config.toml
n_layer = 13
d_model = 384
n_experts = 32
experts_per_token = 2
d_expert = 288
d_shared_expert = 0
activation = "swiglu"
moe_layers = [0, 1, 2, 3, 4, 5, 6, 7, 8, 9, 10, 11, 12]
router_score = "sigmoid"
normalize_top_k = true
routed_scale = 1.0
balance_loss = 0.0025
balance_bias = false
router_bias = true
init_std_router = 0.0165
lr_router = 0.000749
vocab_size = 16384
norm = "rmsnorm"
norm_eps = 1e-06
tie_embeddings = false
optimizer = "adamw"
lr = 0.000625
beta1 = 0.9
beta2 = 0.95
grad_clip = 1.0
batch_tokens = [131072, 262144, 524288, 1048576]
seq_len = 1024
train_tokens = 1098000000
steps = 5661
dataset = "wikipedia_en"
Below are experts of layer 5 (counted from 0) of a mixture-of-experts language model. Rows are named router (the router's row for the expert), gate (a neuron's input weights, with its number), up (a neuron's input weights, with its number) and show model dimensions 96-191. Each number is 500 + 40 x the weight over its row's rms, rounded and kept within 0 to 999. Numbers have three digits each.
After each expert's rows: "mostly gets" lists some tokens that are sent to it at least half of the time. This comes from a sample of Wikipedia text that the model never trained on.

# expert 11
router:522451520530474501530443518403498505486544482507538517445518526552503428472424544497523435507559477493498510486511442491501444530442572583419510501603496471553509514409530499512479514452525517483504526536550481512512513534501537520506442482436512476545522495525478506510475505482459515494
gate0:524498592518553463497520525528495536482508487495519459472505534495495531528453509569552499492502540533513487547590576597479467529459505407443459478488512507548480466530457496568497452503461510462487518538500440507505516460497560458529470542473488473559515498481431511527513460463508440462
up0:475500426462528479407611460528520613512521490468436425445502549449518527473539450510447495435497550573477453438494506509564470502636545451513522540465519482465505486482519498517511564539400463506547494509476504472524499475498489526499486462511496493545519504510443515489502468451493488628
gate1:503488609431497558461492503473527448525520516534461546575510518456438542513515618509476531515521461441384507509474517463466464487515518534465454496497496482500500527471456478478514457515520450434483494499519529568529514540460490512498566465443490497559565504427508476514453490493488518537
up1:523447582519466519490508473477513462562477532470474505546483504451527501483450520530522495526526522503384521525522497513460477515511515547502460466532516510489510503419436529413543505479486503463462508525523552509530505532480501595549559463555441492470451463529544503515475468490477495554
mostly gets: "with ", ".", ". ", "from ", "). ", "between "

# expert 5
router:541452511540532440535457537548526469386561439543527505443550526541551539480501513511519495480558576459468521460439570467454407501469491517485516524426527468538579486536505524427441549478519479448478549571549484544488435511482526572526460497460519422493536546557476504458458532510418504491
gate0:533441521452500422537444434449545457463546468433484522478528433534546475468481490523559541574488483509487537481503541443447487531512505514488536448557516495511516541459523502541393473498440533431528517517484515490422574572539524529603497479542466559489507484466468520520506475520498532550
up0:509464509464544440534512483463533499454585469436447529502567441492567538409523457474566518546429533549603551536532599498480491500543496492539494513434526549482513476485494439515426473498415552466516531507475513488456575486508439546493474515531441537425535494527519502557485445522446502468
gate1:529489534463553467480449505442514530530495450514515471488527604569506531536442517406466564499556523507415521480434506442470462519497584516496435548491415469497540468517495497451439556523463466439501463491508496592488522537515527488472461399469500482439540443526464443434509499502502514553
up1:561528550549484467517521554485497509477514511478525530467477451465541447501529501590501495488487452476556516464484504557515514521520545485545577508553527498580503528446569553517515473538514532505502487495480489394498506509536515509527511594473534505569446536512508541579409517540554480460
mostly gets: "ology ", "ium ", "ov ", "alist ", "ians ", "ism "

# expert 20
router:530472576508393455557487520560498525463579475550564535482532539533562524505481535484511500457528468470496536453463556480464454491541521498467479569544479426497541547517583579519471545522470562504503483578517542428463428554517504551394504469417524435503534524520453506506410478536507537488
gate0:535467598453464482512522516510495504515485466459459488472514504514506510522482490484497532556482431498477497551538556416463407457564511485496481531505468544537507499454495519500508474524496490496548469475475433604543446565473538524501395545467497521498558486562498456453545453452488491524
up0:470527441558538480535472529549507490459451500519550497493505510473492480484481469489473520528493513494466480436481487526516500495404531509506532480543510522517466566466500493474522540510503482474468506477530504431471522548569453532584541431550505487542471508431523457479409565515492505533
gate1:481548524508499483424534462488500532484496450480447467511561563559468467436579475462522585489550552440537523469500482467536551482564521484497433474521456453537469550511488429519492513521438535518498558481442471559462575450514517556468489524444534544478501510431460488535480459524502490571
up1:488472515480580538564492514540524415479504476492409500510576513487461379467503528486557468513516562501504532514508476495444497487464461524510525490470565500520488524590529567534404543524435534506571517448477489463512499506466562495525464513475476477477483495469481466556466487472509529580
mostly gets: "\"", "|", "“", "(\"", "India", "details"

# expert 3
router:474487539544499461537462534507527457486529431480505520491446505488586462500538490486550536528561518450497524457478440509444509524465516511485519494605579408561504507466538563500439516492516504410489533528512492554491417576502479562549468460484533423518484464510500495476483541505410554523
gate0:508500498540547528439560546414558493565584541534517563515488535510477467567504554410493488504514439489469489462490486499440519561458503485456512498510435467519490514517470467535451431555548489482407387520470452513514569583478548469527594577474463454497493487468470414544501518589480549471
up0:496446448507465550492503480482467498448481572446433406482450452414470489529508472513485487490480572517489502469553525458469568508522472516481514508509514488460502528413391501388480549488503452508538485495536522563457520458463471472639492530542533494540496512455492534515463481424494527480
gate1:463505453500481489516477466487455468535558407479545506513467513447533489556506534550525566570530482485511450454471554491492485505403529513503481508509537470480446496463492546591535411528502503502458522573489378418528499502447584532504499479453424504486496478479481506484504499519569547483
up1:515504480546540460482493468492508370479512502477543516487518485503514528490464483532540461441537530502418475445558558435508370428535510573546525454466432427543477494502554464495507461456538536576470514531481495536477536458437474453477535465575485432523468447527518508529478541556513605527
mostly gets: "), ", "that ", "\", ", "', ", "\" ", ", "

# expert 23
router:519484586510480508502505512479472472521529458525546486466482487472503499534430527501441568485539473456513542488490556481491483507507516479536496521460465444542635543467532558536461517528530484485492488483490472478464505532478554511429478452473570450500493499462439482516500507549505536522
gate0:449533543529496523453515428419480458499474505510509381466461510486439544573489490512450524456540550552545461517505481587501550501485539466497524507505539448557431454540488537485556493446492502451446499427549581473436506440456491534475515431521434486463450554471461481543461507501448554499
up0:423535475432531516549558452514477509514469496505448493529552541469504550518494480515466507491450449502457411400442541497531466505564549515500558521472532591474490547502603449501521570460547509461527474547503506555525576466517484464517434477528411521493515542519477507474573480506427461419
gate1:501560463492500508494524530470478543511509501535522545513524535486579537465521488529466574588469525513472512485482413512544516547490494462495555507557505444507506507448501510518503557472494490426566422482548431503579501490599508523549411440551523536493477504547504512500523503540408525471
up1:480474559521443487542461486511494463452496539488454459485491485534474553555485474444551456460504505535490462433518554481476485519479462541536474594467494538496459541479455486525487508522549455521398486531484543509558446467480541482484585536454438480509513491517494446493504542474571535539
mostly gets: "Ind", "rep", "tax", "colon", "farm", "John"

# expert 31
router:543491516564504482480503488505449475508538457474529454433517518498496449464444498491505507493494490494459532424431585524400411520489514544499521498447435474499546520513473553488472574465504504444491525479539494513532408519549496562449470448476514443518529558466428527536472493505491546557
gate0:522497489477444543492457478530534461547481501533533457573479487476498563522466502390446491493544466505463595517529470480472533588418581454491495470505512562501527481447469503581494518419576525563509456564527492551500434553541489556475517512444456447564498491476463457538450522548495455510
up0:490515488524547614447461495465483509453497534463462585505514502546485465425542497497522499428558547492569514443498478569508507479503514505476507542558584480420480494544477458458495528494536483535496563451459458464521539513553507518456456458509500552466525473520518499507593400521496504498
gate1:460494552464534517506479506497493491439557420436522474414517544489516555514468558528430522472513501472469524505466492477437535576478517465468538479444435604450481541465473521537482477534555503506505502535486415508441452531450489482425510506430446505508513463476530568479525525509503511489
up1:538568519508545535496554476572532535482453587451469516472460448529495450434439539436551445522480509551493499542543469535570439436589553504523559485499505504502468477484473456510525511398487468485445509464493500521478486411556496480463524547463580566498503493445513575483540483525611434475
mostly gets: "Zealand", "ations ", "ages", "ates", "ments ", "ps "

# expert 0
router:512443496469497492581482479510433498442517482541534518510533494560537532520510546502426581543527500476463540494467537456533504554483556515492568552460466498510522500413508524539433560495512492470529465542532441502489494585498492541441480497449523458487485508576481509503459455532475518523
gate0:430481475528503498555522500530543547458525482508518493566524493465462528489446455579449514521525556505477531468505552457457518496530505531479530555514594585479511543533491491435559497486505592545500425514540548481515546540441530503450480522490466464513586536515499536489419475491510509469
up0:538547585513450458573470568405509521539478483462434525528488565563469475488532530517463460511554442493497458533512481430515471547424519516514466467530507480504481458493449497565472546544497465471516450451545540498572541552491465527491492494576474511504461514548476528491526491460514486451
gate1:505451504577506527419469495518542536506400544543414537569411488506476535513524533537536506511562458484547455415416498468492496501495505481510545491572494474450516482508448505474528506428511474469513569492484582507549400469522387535499447458452492463511499426489537552506438533472469568528
up1:572503549442443451565497479527421561553526469510460418511454530550427577502495496509558510546568474464494439557509471503500526488520520538532525491446513537466494518505495536439484459497579507559503429501537520470526477493491556491570477594550546486449497458481556412485452558498580486534
mostly gets: "Votes ", "FW ", "Candidate ", "±% ", "Title ", "TBD "

# expert 29
router:518452496514443485567448509513537514379559514531500539478546527522591469509476514513511533552568522483474496513454517491449510496489455549486492497511521480532523548470494584452476531505484451497495486582543476534449433549469515510508508487458541430531441472603472534450443560555438567472
gate0:508467549512443515534502489538495531566536439505502539551428593604470504525504561440492508560536424461452565440463514501510543514499530568481499494541547558529554565510503473544486508564518452487525463489538529444451514478471493579462536527466517501469541388471480523441486521468544539475
up0:580498443506517551478440550472446522473436525525410502451517496455435539577492510513500493455487442453535486525530499533538499518555444508563571528492449520454454479481526450530531509479547482543486511539578478491514438494463573468540503504483427493477442556437502490596493485541460513539
gate1:479526478597456445530535471481475479537523439475513501496489492512449433482492490478513534562461545570554498454425475574505508511417504490471521509509522478448488512551517598499429525485483573488479529450499494525473463458556508508484519573539506502464506491494455489501561504506464494462
up1:506554537457441604522439552543495477523463530522549436513493513490503505495457521485538476523479466483498449474545525552518587502492494507492418465482500518520518503459570424525546423507447533472471515539518473369497490483402522476461459557447503488520504516437512510535490474515568542531
mostly gets: "Succeeded ", "ə", "|---|---|---|---|", "á ", "}", "ا"

# expert 9
router:580444520509486467557507511626424496466495412494513453485503433474579396528437507531461545546548465464506517437474525520440478466477474539530501531584498463525532501537520583514527514542546508473504469530525403481452488546454533566465492485482500481479541498503471485440478556554476572481
gate0:559424484488460492501456448499459519488461420492483455409480425544531503498495465594523547507477509476586521504521527559464482573558402495455520461481497487515560494539552456537479448521588510532570391551523465413503504477453483554463515506461523457497478554508419507459452517533529590415
up0:634480528514494454491455489473486539465449418487476463514469485457569466487459548536482444510471456548493449469535534472466490483421482448530510477545523540542519496462463510452455526476546477487533503555501474452461585507480473518517518452533524507507534482471519521545440474493469525432
gate1:537438483555430442548529480507505451544486438484460460491519481462558534467482558549554472541497528464496470462545468507509507448547526566477487514532467507474472499500531531513532516489522589423505474481491441490473426424439555522505439460460518559484455405523476533555495540521495493497
up1:519561489514511454531485576465517485498507481499551527501482521482490441530590584494488484458462487533572472559537472526546511536475525534536489474530505490511444509498475476551451548520458550523527487464503583524537513460465501403504546506449506497527523495492443587414545470549474498524
mostly gets: "to ", "will ", "father ", "You ", "We ", "wife "

# expert 1
router:528498522475492479538521487540512534450531520568553492471537491627491451489501592495420582581529500492472507542543486496510483504425511499546548511552493468572544492480499489541483512544577477516505541550493443505495489574482485560486486473467542443581523431491517439473493541535474573506
gate0:524535452503532458472507464523578457473548439543478464507466505569439509471523472501510507498485575517507524510545587396481474557488459541546562495471475474509565543564558488505429456432508418521500567480480493480503548491479523520468521514499521500519539561473477482484432470455479454490
up0:497496490474464497559545492477561565464503433519413473440533532597493569469466464515514483428566550540522542442527438529495494495478466503501526521516504473590495470504545519493520517534523507496511541553454587428506485491501602532548531482520574468551494556474460479473553410444564470543
gate1:536509508443515487499499489526528418413488488494438454545498554493470583579545507490457541555478560463477533473497507368467494505467504464498514456508447426507549567499568506453465498451568440522504551491469539508489583455544535544478458432475532503536524495474513499429427516471434538465
up1:563434529474551513491486514504471468538486510480474493444470495455499475519480552504577541459468521563530545463555479558431499477563489523465518546549575499488505407466519486517462440515502526507490549442514529514477538464533504463504507497533479460507521495488477467536545380565511520496
mostly gets: "as ", "As ", "same ", "like ", "LINEAR ", "aim"

# expert 24
router:498503527580557504542473479516523466399493502539524538476484486510533463520472522523481516476576526481509504475491467485488405516483522486474540557513540474545599463480519527462425501473500448485513513481534477498486475534491547576501507529500527393506507457515468492516476514491418515454
gate0:503467502493554482510512533557515473577476591395497533524484485445500444535531472534524464501488505532522458555529438454511459481478504480546516452528611516487473450578499471411544471462464517512472528512580420468545499430477553478528492444546518434523485488444529425484512502550518466489
up0:481489470553508434498591537530459500485482408507481476491522526496477547521565482576495513533414490478506511531559499519505478494544510506466511515528383442498523529446527498567456583514526503459521467464513458466530472499511543493532465469528517511540486501477428548452504478463503552529
gate1:519516533504495511524531520526530458436536502508575499532488438445548515494446450532539461477512433495450515527472559489502541527514494429555494453425575506516557438492514492506498553558480463489503472439492440496521482448500479532464520537606487547498487531582478481399465429521536447497
up1:477429555541501488505617474518518500461475479479456487529492415483494562491507473568546455573515495526472465468520546489554520475485458420555521489386539484502533494490532489365494476508547478400490479487461486496585478457469483496594536552515463549485484506531472568463577501506545510435
mostly gets: "cin", "ity", "York", "Island", "Street", "ville"

# expert 14
router:590475544519458483488452537460537462454544462512481531478519532456523531476440624497494544531540512437443522471428523467443452551479513540545495472473489432571597552458434524450480487504514448430532502482557466582488474540475480528549480468488551484595523444501482487524443543535481540469
gate0:575471488519510517494529451473506498542486536456493467534523478415524473515426508485470494480441496497477520562508543508552532479554542519449498476579466508522512571464465509435473419516422461437495509487522593551551532495501497420545555518522474548504516537457519538386476481471573543490
up0:502444524560476516517543453474460535534582438478501518549485525508494463479483456492474517492476577487420445495450470549484436565483495495471468411527504500488490545493473546481508521463509560490506567499521459515467555497502474587426435562418512496444525438541489353501467543521475504476
gate1:512483468448524457502549533478462541538523492524501499518507517500449482501507530519531531521535502547604537520537491462516497542488480523521540547451517486532457430474481485473455504465506480561469507506496494527528523442503485495477483453460500542543605494529540439455386476588433539597
up1:465481526560519451483500486430509517504537493503491529507484466503477522512506544423527601530577485483494529546514500459543506473465486504478509496555535451585490575503553467606436498457509440576519503484513480527588508469496467484468590418534453411542490466598508479531494483545464486533
mostly gets: "cin", "JPL ", "⁄", "kov", "ür", "jan"

# expert 2
router:597456555497496502534552475496461539443494438465489500425542482491524465503445515478487526505471514453469493446421496486459519503529570497499481529460477454551511544450458541495464568516494510429484507475534439554439487533490480545528441497498548513528533523540495528440480501540495543548
gate0:538451524551571556428474527452542484465452457567578470450562587542484541532476511512455527532476439509449483494425526524451533491551507464513529545524503497569540573465461565509482545497515408428566515466495465453394579550500527558526467524448493513515489531454513414509501509434497485531
up0:546523524542537531507535476463610588529452461570562489452587523572486533548471449584447547519456531526417469491553524550494514487550499500518547512536475499504519517516518522497517624475431440507504575490441521473428489515476521488542505509484498512483510584506509501511487420482496477550
gate1:490509528502501522456531523502442559484492491449524494473481514457526488508491466452485549474534496516520520473551499551535566426527485497498511495527469442524494514519542523461459563496513466495556413539500548533429494516439490527483568529536510516547489472486509522399531429526444529540
up1:549511507465476541528443469574501530571520507510518517532443418549557480503450542482459458525449511421531492533479477483439543545497530535423448477472459527435520541427452571512453480511528504493494456429537479563494468507535485451468522532491541503465428438474444509527453512491544454416
mostly gets: "However", "There ", "although ", "Although ", "however", "though "

# expert 7
router:501433559475447465531466502503492480432522452557557528417519548538440486511413511509621471517591490484495532488480460496477464557495506479479483525547491479572551514519520520539428448567525521457496466506573456530466483553528537510442462499479562441529538556540461456533499539519468529498
gate0:543442541432531536520537531529488411518437520592548446535504442487468532497478523456489486529438522453449521483490475450506539563569451496474499454471444560439493509516424569534499468572495459496533545467460574495413512527503484484506553488495486498495522527537619512483514512480585545467
up0:443456522529500585466498577525545462462491516459521505527539490415497511554489448583498573518495507543546494528375505481445522518499483457496498493494519498455485455481457464536484530504471458414487520549509518460329459538468499490510465410503478598519485524483470520485562503539476517509
gate1:562501571544514589442483513486445559510498562531469527550554492556509463429517498459479442449512542468454484513518487533483511528474477491543462488471522502483540551538461484456489523419468526492528553554510485502435498562523506552524511558546567534540484464473550440472502529509506483476
up1:567526528481508516505461434537443512505448488539467481514517484450488430470492526521548504416489528451480486535498447513490449450496527534512480439395454537502514487523497484432557549493481567494576441501474526472481499484520583529450481534524515588547457478544544483488509485501561492549
mostly gets: "of ", "such ", "including ", "|---|---|---|---|---|", "|---|---|---|---|---|---|", "|---|---|"

# expert 15
router:527528548524495471538503530492449471491603514505582501439509506534539466465458484486477512506513488448480483460488503520533498537458521488474517532493485429514552441539535499575430491552498484515525524489501480544485561498486470512447478557472620467547534478498518480466502490501472529565
gate0:589548500551552531489470430507449526569516542524540477470525525457525505527460492557507531479540475466468450487523530564515505473486518443493483428423513459541561534543501506511491437472468389500497488556546486453450520517428456461568505523518545513514483472526543437476485553474524487501
up0:467525474527453476480512511468515513559495502508467487524511447448463519466492498455523546502514541502482506527485487519555420470552582513454528479485568484496520446501458543448402437473503554445499504514514518442610477519470491541485420507499488496533513564424482489493477446483548474458
gate1:549528452612506474494453497528467534533509535511556457448495494431494524476464457488480484493500538426441493454542542469495531541525507543518501516445552502536497518522512554496482510524517458446471514549497555499443543501505447505550538523526546479515503422495472458456485527448525512510
up1:443514502498483543475534473471578486458529474514457404437535473528516402520514462551502487435543473464504426472488478520476411483463506525464496510530479530527483532455544502420448478499531512471513520502493526436544569519533493458413430468565513482436499480539515504435492462456525463453
mostly gets: "Career", "Catholic ", "Representatives ", "ted", "also", "Church "

# expert 26
router:535484539494446522503503509556509486486524475525535488484530525485491491531467581480430536487569472456494585478461622460452485469429545506511514575479466453561565509469526617504499516495548461485459461519550470461461520555578504539479452473500539464561519541492460465518456547534473493552
gate0:521411526512534504472459575504494528421514502540519477537435517502494467503476620594484518509570455554579580476457516493516522553489472497478550543440508462500489476526503524456503405496578473514540519495508513585509486509540504487484530440501490418547475443460426521519484509506486484488
up0:442548499486530548487420529475505447478547419536532550466525496518494540504585501390469389467516525410541541550516526481587538535498530463488432558509497497554509548516559537461570592503437478504509570510425521529452532569503468534519499496488515550431451485456512472477475526515432498450
gate1:530547525523445576487482575472466459496503541475546543587577531438502497532537506462440580509582465474517487512513433437448535486455462478506482489527467479456505547446571519527535554508576429422500504480519433509479418474554531496458452453484478517507536517482449530528550459491512492565
up1:434468434445554459523508496455554555507504467591495447467507469486504457489456512519591458500497498505480450487435514576546473585461484521495494521465487516528507497462538530420478390535477541569479436526444555527568558535462488462573547536540547463465473523540511490435467618501530451474
mostly gets: "him ", "there ", " ", "them ", "Roman ", "world"

# expert 16
router:513493530488472532524518460469429525497544451480512487494554507491515501496468517468491562530492442535504516493480627520495514577507554473514492583492482467493572517455506528534472523529525463452508474499519473518518495621512517547462450464494576537514496525507473480480511467542478530517
gate0:506482506546463514475460436443503439538514510495511434509448543514489531437479473503531564503493441500533537466506595462464527553496494485546461514523454496486508560491500480540526396504427504550478587404463527474564529448465495564515516527526390529501456520496474435497513554492516527510
up0:484444493446526498518472492500502540482487415565497532506480564510492533510488549492466516438536543468461546575463516537455524461452484550462471524584483502539495492537390448423469490525483466509478450541543567520486447475508554507488518476455518398538515493516464465528477524474512536488
gate1:436505548558557453446506505510503474522515492449434523509551459538548530477563498524488417522524492506507501487473415563455443491525540473513545481498600456491469436525476482495533506533546501487577490476517514513508498477495531594621438519513548567495521426577549500418483549497474484443
up1:580480559464398502464504544433536538464475530454545443516498535480516540477511558472537581518535432468512511527535504444458611456494429455498462504538430493499502472505468476549547475507530482527466493553463468525525484582527492470495465446468493498538494546453456516556556485489524490543
mostly gets: "Votes ", "Personal ", "Genus", "See ", "JPL ", "±% "

# expert 30
router:534480582482462520555472527540474503407528455582553493520543478523524465452463519485465511566568523519483557547498529440470489552493509567478507529487472497517574572478571545470463591487519469476501474490514505517436423499556552542503463459492559499490534493452445485498490434568510578531
gate0:422473533501504510479535525531482567403530503493440575554464523470481527568488481553456472534561489478561530503538472430401529479400479524409468505543529566526477537517501488491443511434540522500475490475486499517498466489455440571525399461474525430558518402526456507512514526519464523496
up0:520472530601517595529594551434468496560504571553478487453479517508420543501527476491525484429541531518530541488488482470521493552534499515480533528541456423514524512514545490436482480460484510455543478528448543499492495524477479525513437542525447505497487493452545536508494535513532441483
gate1:489496495512566474437487542496528441407525446484514470510460478514500477471517497400579537483535507503524541519490492447482465497389486524546541553560555435624475484499511448553490530520409497491409592423495449460487520524528464496569434522499421530512580519543510532525466485597426525468
up1:486467475517526571486544491494537537547482589486525538438588546463525520570487507575436415438463444486499504538493499553525476455521539458562527501492518530494492464516478403414510456560440610570561508481466508490506610519475502514525516540520538456487480475467567491483485527425431499506
mostly gets: "Despite ", "lb", "ft ", "results", "parts ", "Bel"

# expert 21
router:543477479520487496540455455520524458499531468537532510474497475574554450462425530497461548529525478460411563462476512486448542501469489504511510517499541480488517479400545590485488511486544463467494485526606465497497473520528528507507486487439570437512479518518443484446486518563485512597
gate0:551504515532470497476489494473511507445454513493438600461526490435525527547494508396523439484528494487509530546438565545526491485608537517584488548453442482520538504546468561551425529439528498441475504545515526505475450502514529415499473524520492500465517532546518520548528539548486547499
up0:468512454504492577543521502546473398547434525536549584441462477478530531593451478550520500570463482506494554520504491511535576466559541548556535503456453557454530483519515557520526486506541472457532501529433542493527478523504585458480511495547435502469448487547494497511516527516509501518
gate1:495616502527598455438452516538490489486539465498480499438518481490367487496561537465429496486521490497526559486444463567545455461529531469527559552504477442489551490536586536524459535499491550536565515469517493560419495450469525562423518481465543437461493618548553546515438493506466506463
up1:441556500527565432494519501541493499502566443540469536404441518527436496478486526531521562462498518555510498522462475591524443511503542444532492510511546444507496482533620536475432494503463644527577494541516497565464483475481558532470465439458536491464508516561440606532474449507463578478
mostly gets: "and ", "but ", "& ", "or ", "\", ", "rather "

# expert 17
router:574512524466518530537511483488451523460561463527526497473542502474552539547467565485450547509536501475491549529440594480494464494525525524514504515456492426509604492496552507477458539563504447488508466542517490490467529535544489515429462472459555445545484508523431496468470458522453530522
gate0:464490452539521572458482495443516526473494459513523495507462470507398519529479617453420461515567459472473470540478438423442486521499453495499570474505507441509400469503465426458441464512528453524529483502540536520566493543541428493570520452495475546471568512525491499503476496516552558506
up0:547443536491486501566495387517517511495512519577452574534486523549535447516520469494546481513474565506447479495529487581543439499549446491457476490547495592491610551464459485571531512455476502509482504448447435568511484498482504535447472553457559488444463465515552531580513547480472528480
gate1:565549553476505483461465507611510515556529530525575555549486481439567474489495541503462518509513487451456481475480531446511450452513514541578475553529475405514499446520430485480488537553474498476556502494499493527490432503504467503442520524536449448486445534550446546525471507531434512470
up1:471503504432487522463492515504536519563505519431516404561442532502498533489509496473503424501518461558521460478475440578495491479430488507489542574515397486481492470470534465554536510520571455494525529486521484582520519469515528444450508521520500518486450474440562504472540446439511503437
mostly gets: "served ", "lost ", "said ", "announced ", "support ", "awarded "

# expert 27
router:552463536487502459488437478472471501468501449551508497522551463586451570541507541461462548562555497456477508492499502444472484495519542543481496488499472507506562572445531512481433515477541485445494493590549467477471432545534503545478512458425561438503509453456446438428426498542506572528
gate0:541391527520525550525415451478431464439469445500433479463499489482499514457527503537503509493513513470545494548456531525390523462462431468529490538508482484441478507568483547536491455480490527539510504539473470416525539515457544444513461556476444538499570526419504438473507479471398493447
up0:426526461504508479527554487512536528529463507468530417397512427467477446561360476447435484514466491496475522483459467529462491556446500478485479422514484473575524444457483561484491500587529463491550475462506472493489492564442508520519546495491506456509500553552432512460514563514525441490
gate1:596435553493470536533583480471465471449490522478523558546423569440467511516480472487495456489522478536565523528477484498507534504514564475555511496459524518452502588477570481493507555517501460469413458473527548529537516503475514467539454519551505481477424516556522513464511465499510543483
up1:463414513487473472534442478445533503451509494463478570534534499465602485460452466509476507489435497496514543503470478466539536488519478475461495524521424519426573443476562506500563517476575510531469422470478484478534581584467517501527491487485480530566543421537437516518543467466504486591
mostly gets: "John ", "James ", "William ", "Robert ", "Peter ", "St "

# expert 19
router:587520482512465527514526491408459463485508496508536509497489514525522502481440550484562599513600480464473508456477458496492489498512554525475525532573448484503484518451592555493428515516524499475492520555548509511455426574518557521450488496433581490547479465488425515448504496512468551561
gate0:560451479454449444577450558560553484485478492503491472439521467571488464521482526600498438608429452542540475539507546504438448492473509514510461523472457517536525524526409492497477515485503516515495537510469492502495493447452514492500465521491522514577501524563527526539510515502501541535
up0:460494462470439531528465463501525499480536483499582511443558546440486503479428464551504485570480517464526428491499485550459474605494537498474495476471459609494513513525474518466538516499499515433564467551491529557490522513525533507462510517504486540529510481564498505560549525494512544482
gate1:422526501574509474554422560495518527524577413586592508517482553528537597527467524452471515526456567426495531485460523525448420601484570503577506509462511469553524501552520464527470515526532504497497417537483494445471513491535550543413499486552532521454478524581489483479500530538521510495
up1:536491507454609553465479432522497449528513570476408560428416439459461430522451460544517478489537441470528488520529486498496570460537500437497489505500480531480504527494491463470552493460535502496436605529497451518524504519516479469503502508542426437533525490405501527480490420445470518530
mostly gets: "| ", "—; ", "At ", "Born", "′", "spent "

# expert 22
router:565442594549461488573484505521508487410504544517514483496434516510495468485397540462500550551489482501516551451460556464430472512450510529477510500497473476553523593420554568473452525558513458502481493473558430519511437550449481555520512470466537458528488595527490487471472491536514536471
gate0:495497500523422494621503509539481548443539456458533518506558481486529478572420409471490527558472463481533481505448542482478498495499535489458428470457467481441523480517528510442472486537526473513522519484556492470481461522426534525442445448556560562458470495532425503526486542536498535510
up0:536427461502520480450532408498466527460497468501523496448515430517514490491469476548491516525550507480470499443493466532480423466547531442447513443529499450555470548564526462551542476469496502530482488543529429506499521534428514475447487445466503408530653506481463503563441496465498593544
gate1:521458483491509480487472561556569460447554525545441483535490544435541400429582536438544461483552516446548520458485509541455436414458566449490541557560585455539462490514511504455458454515533484438477558484532495541473403440554486613596473518467501449536555481490514471477509549520403458503
up1:528542551497437509516518378459429506563434484464497485489486484484466587552421460535535555542468494565450462458548402483580552552548473576477518428451427555470538497502486502539547495464471555524488460507492487507465497542432511435417527468499512533455527473522514456541447487508535520516
mostly gets: "5 ", "1 ", "6 ", "8 ", "3 ", "7 "

# expert 12
router:558471539516498496541454485513498489473459468519591492530445556497569506484495517529427537536563460447485561442484515459468465505496587576583567526463443467533501511433512550474542519534533430473453455544587454487479485543511535502495512504479565490527473550474458489467448527553494527547
gate0:453509525464515466524516512526475520488512485450458537514499466498565511502525490558577506544440479434494498499463497459474444480499550472525582503466472554553512441445480472475477479535469377505521471480567539481492502481518497520515553564599473501464473498470497525539534543528421521479
up0:449521505508553454470575556480500447471456523433521538422523453532459494493489539423582519500472514504500428459454478579551502483448483553477491485500464492493478486541538463566460478483469475547485489511490417552518529478530510423535525478521467489494481501508481471503449473428505479520
gate1:491538543486476499488487521552522498475485493554539523512524480453482562425492533506437493506455481512464532467492601503493581513475491497470544453484539561441493587450526502531500559418546518513461518541518537477552512425562534488495526515483453418436500522467511454491538490479464426482
up1:485440534483480471511473532521493471503602492531449458537525486587486523461435451497588472536487495419451440519457507492478468463467509471522459557534518523529492476566530469502513503487544509461491580493414524587471533451484395443525456568556462519481461439482507494457453479463511506498
mostly gets: "201", "200", "199", "202", "196", "198"

# expert 4
router:517461503489507455539507561600492500467552436520557542484531508552575491548489537487475491535503473446442512509477462507471476506483447515468541527465498483554506526457495552497462546549515433488491463540517460515488479530509528490484526501457572489574502428506435532444451501499478551550
gate0:607539547538503553597503509512463522436510473605507488466527506529459562530477519472487511508462501524490460516406516459530524516477515483570457444484470497469463518516540418443512491522509560503527546497433478530492466444528566502458445512466541499438422511530430457465558454458547488491
up0:532546499527507478592525566488519518460482493564491505498566385508449534529508483390506470508452440525460446564470444514548471515452500497505524400490488405535436506523538487492442523518509556515503554551475410538521526433534469501518529485485487508459418496453530487510508518479522479508
gate1:554457509467514453434473537504507506495542524519522512449612541486459502517483482553478478547542499483496467482444476480434435521483456534459565481482449454607529535450501448447449475452488475409516539492465472555481471513461472551531527465505489470477517527478488529509543511551474487492
up1:445511499522476546538495490485534428448466478452439491534508462529502586495474532507536536501485499505523493498475515514524470501492527472500474590531497475455505452531486469497546556547567519521506444505547586411569570536542524439484483551505523548561488507506583420525480499427517502553
mostly gets: "\n  ", "\n", "when ", "which ", "for ", "what "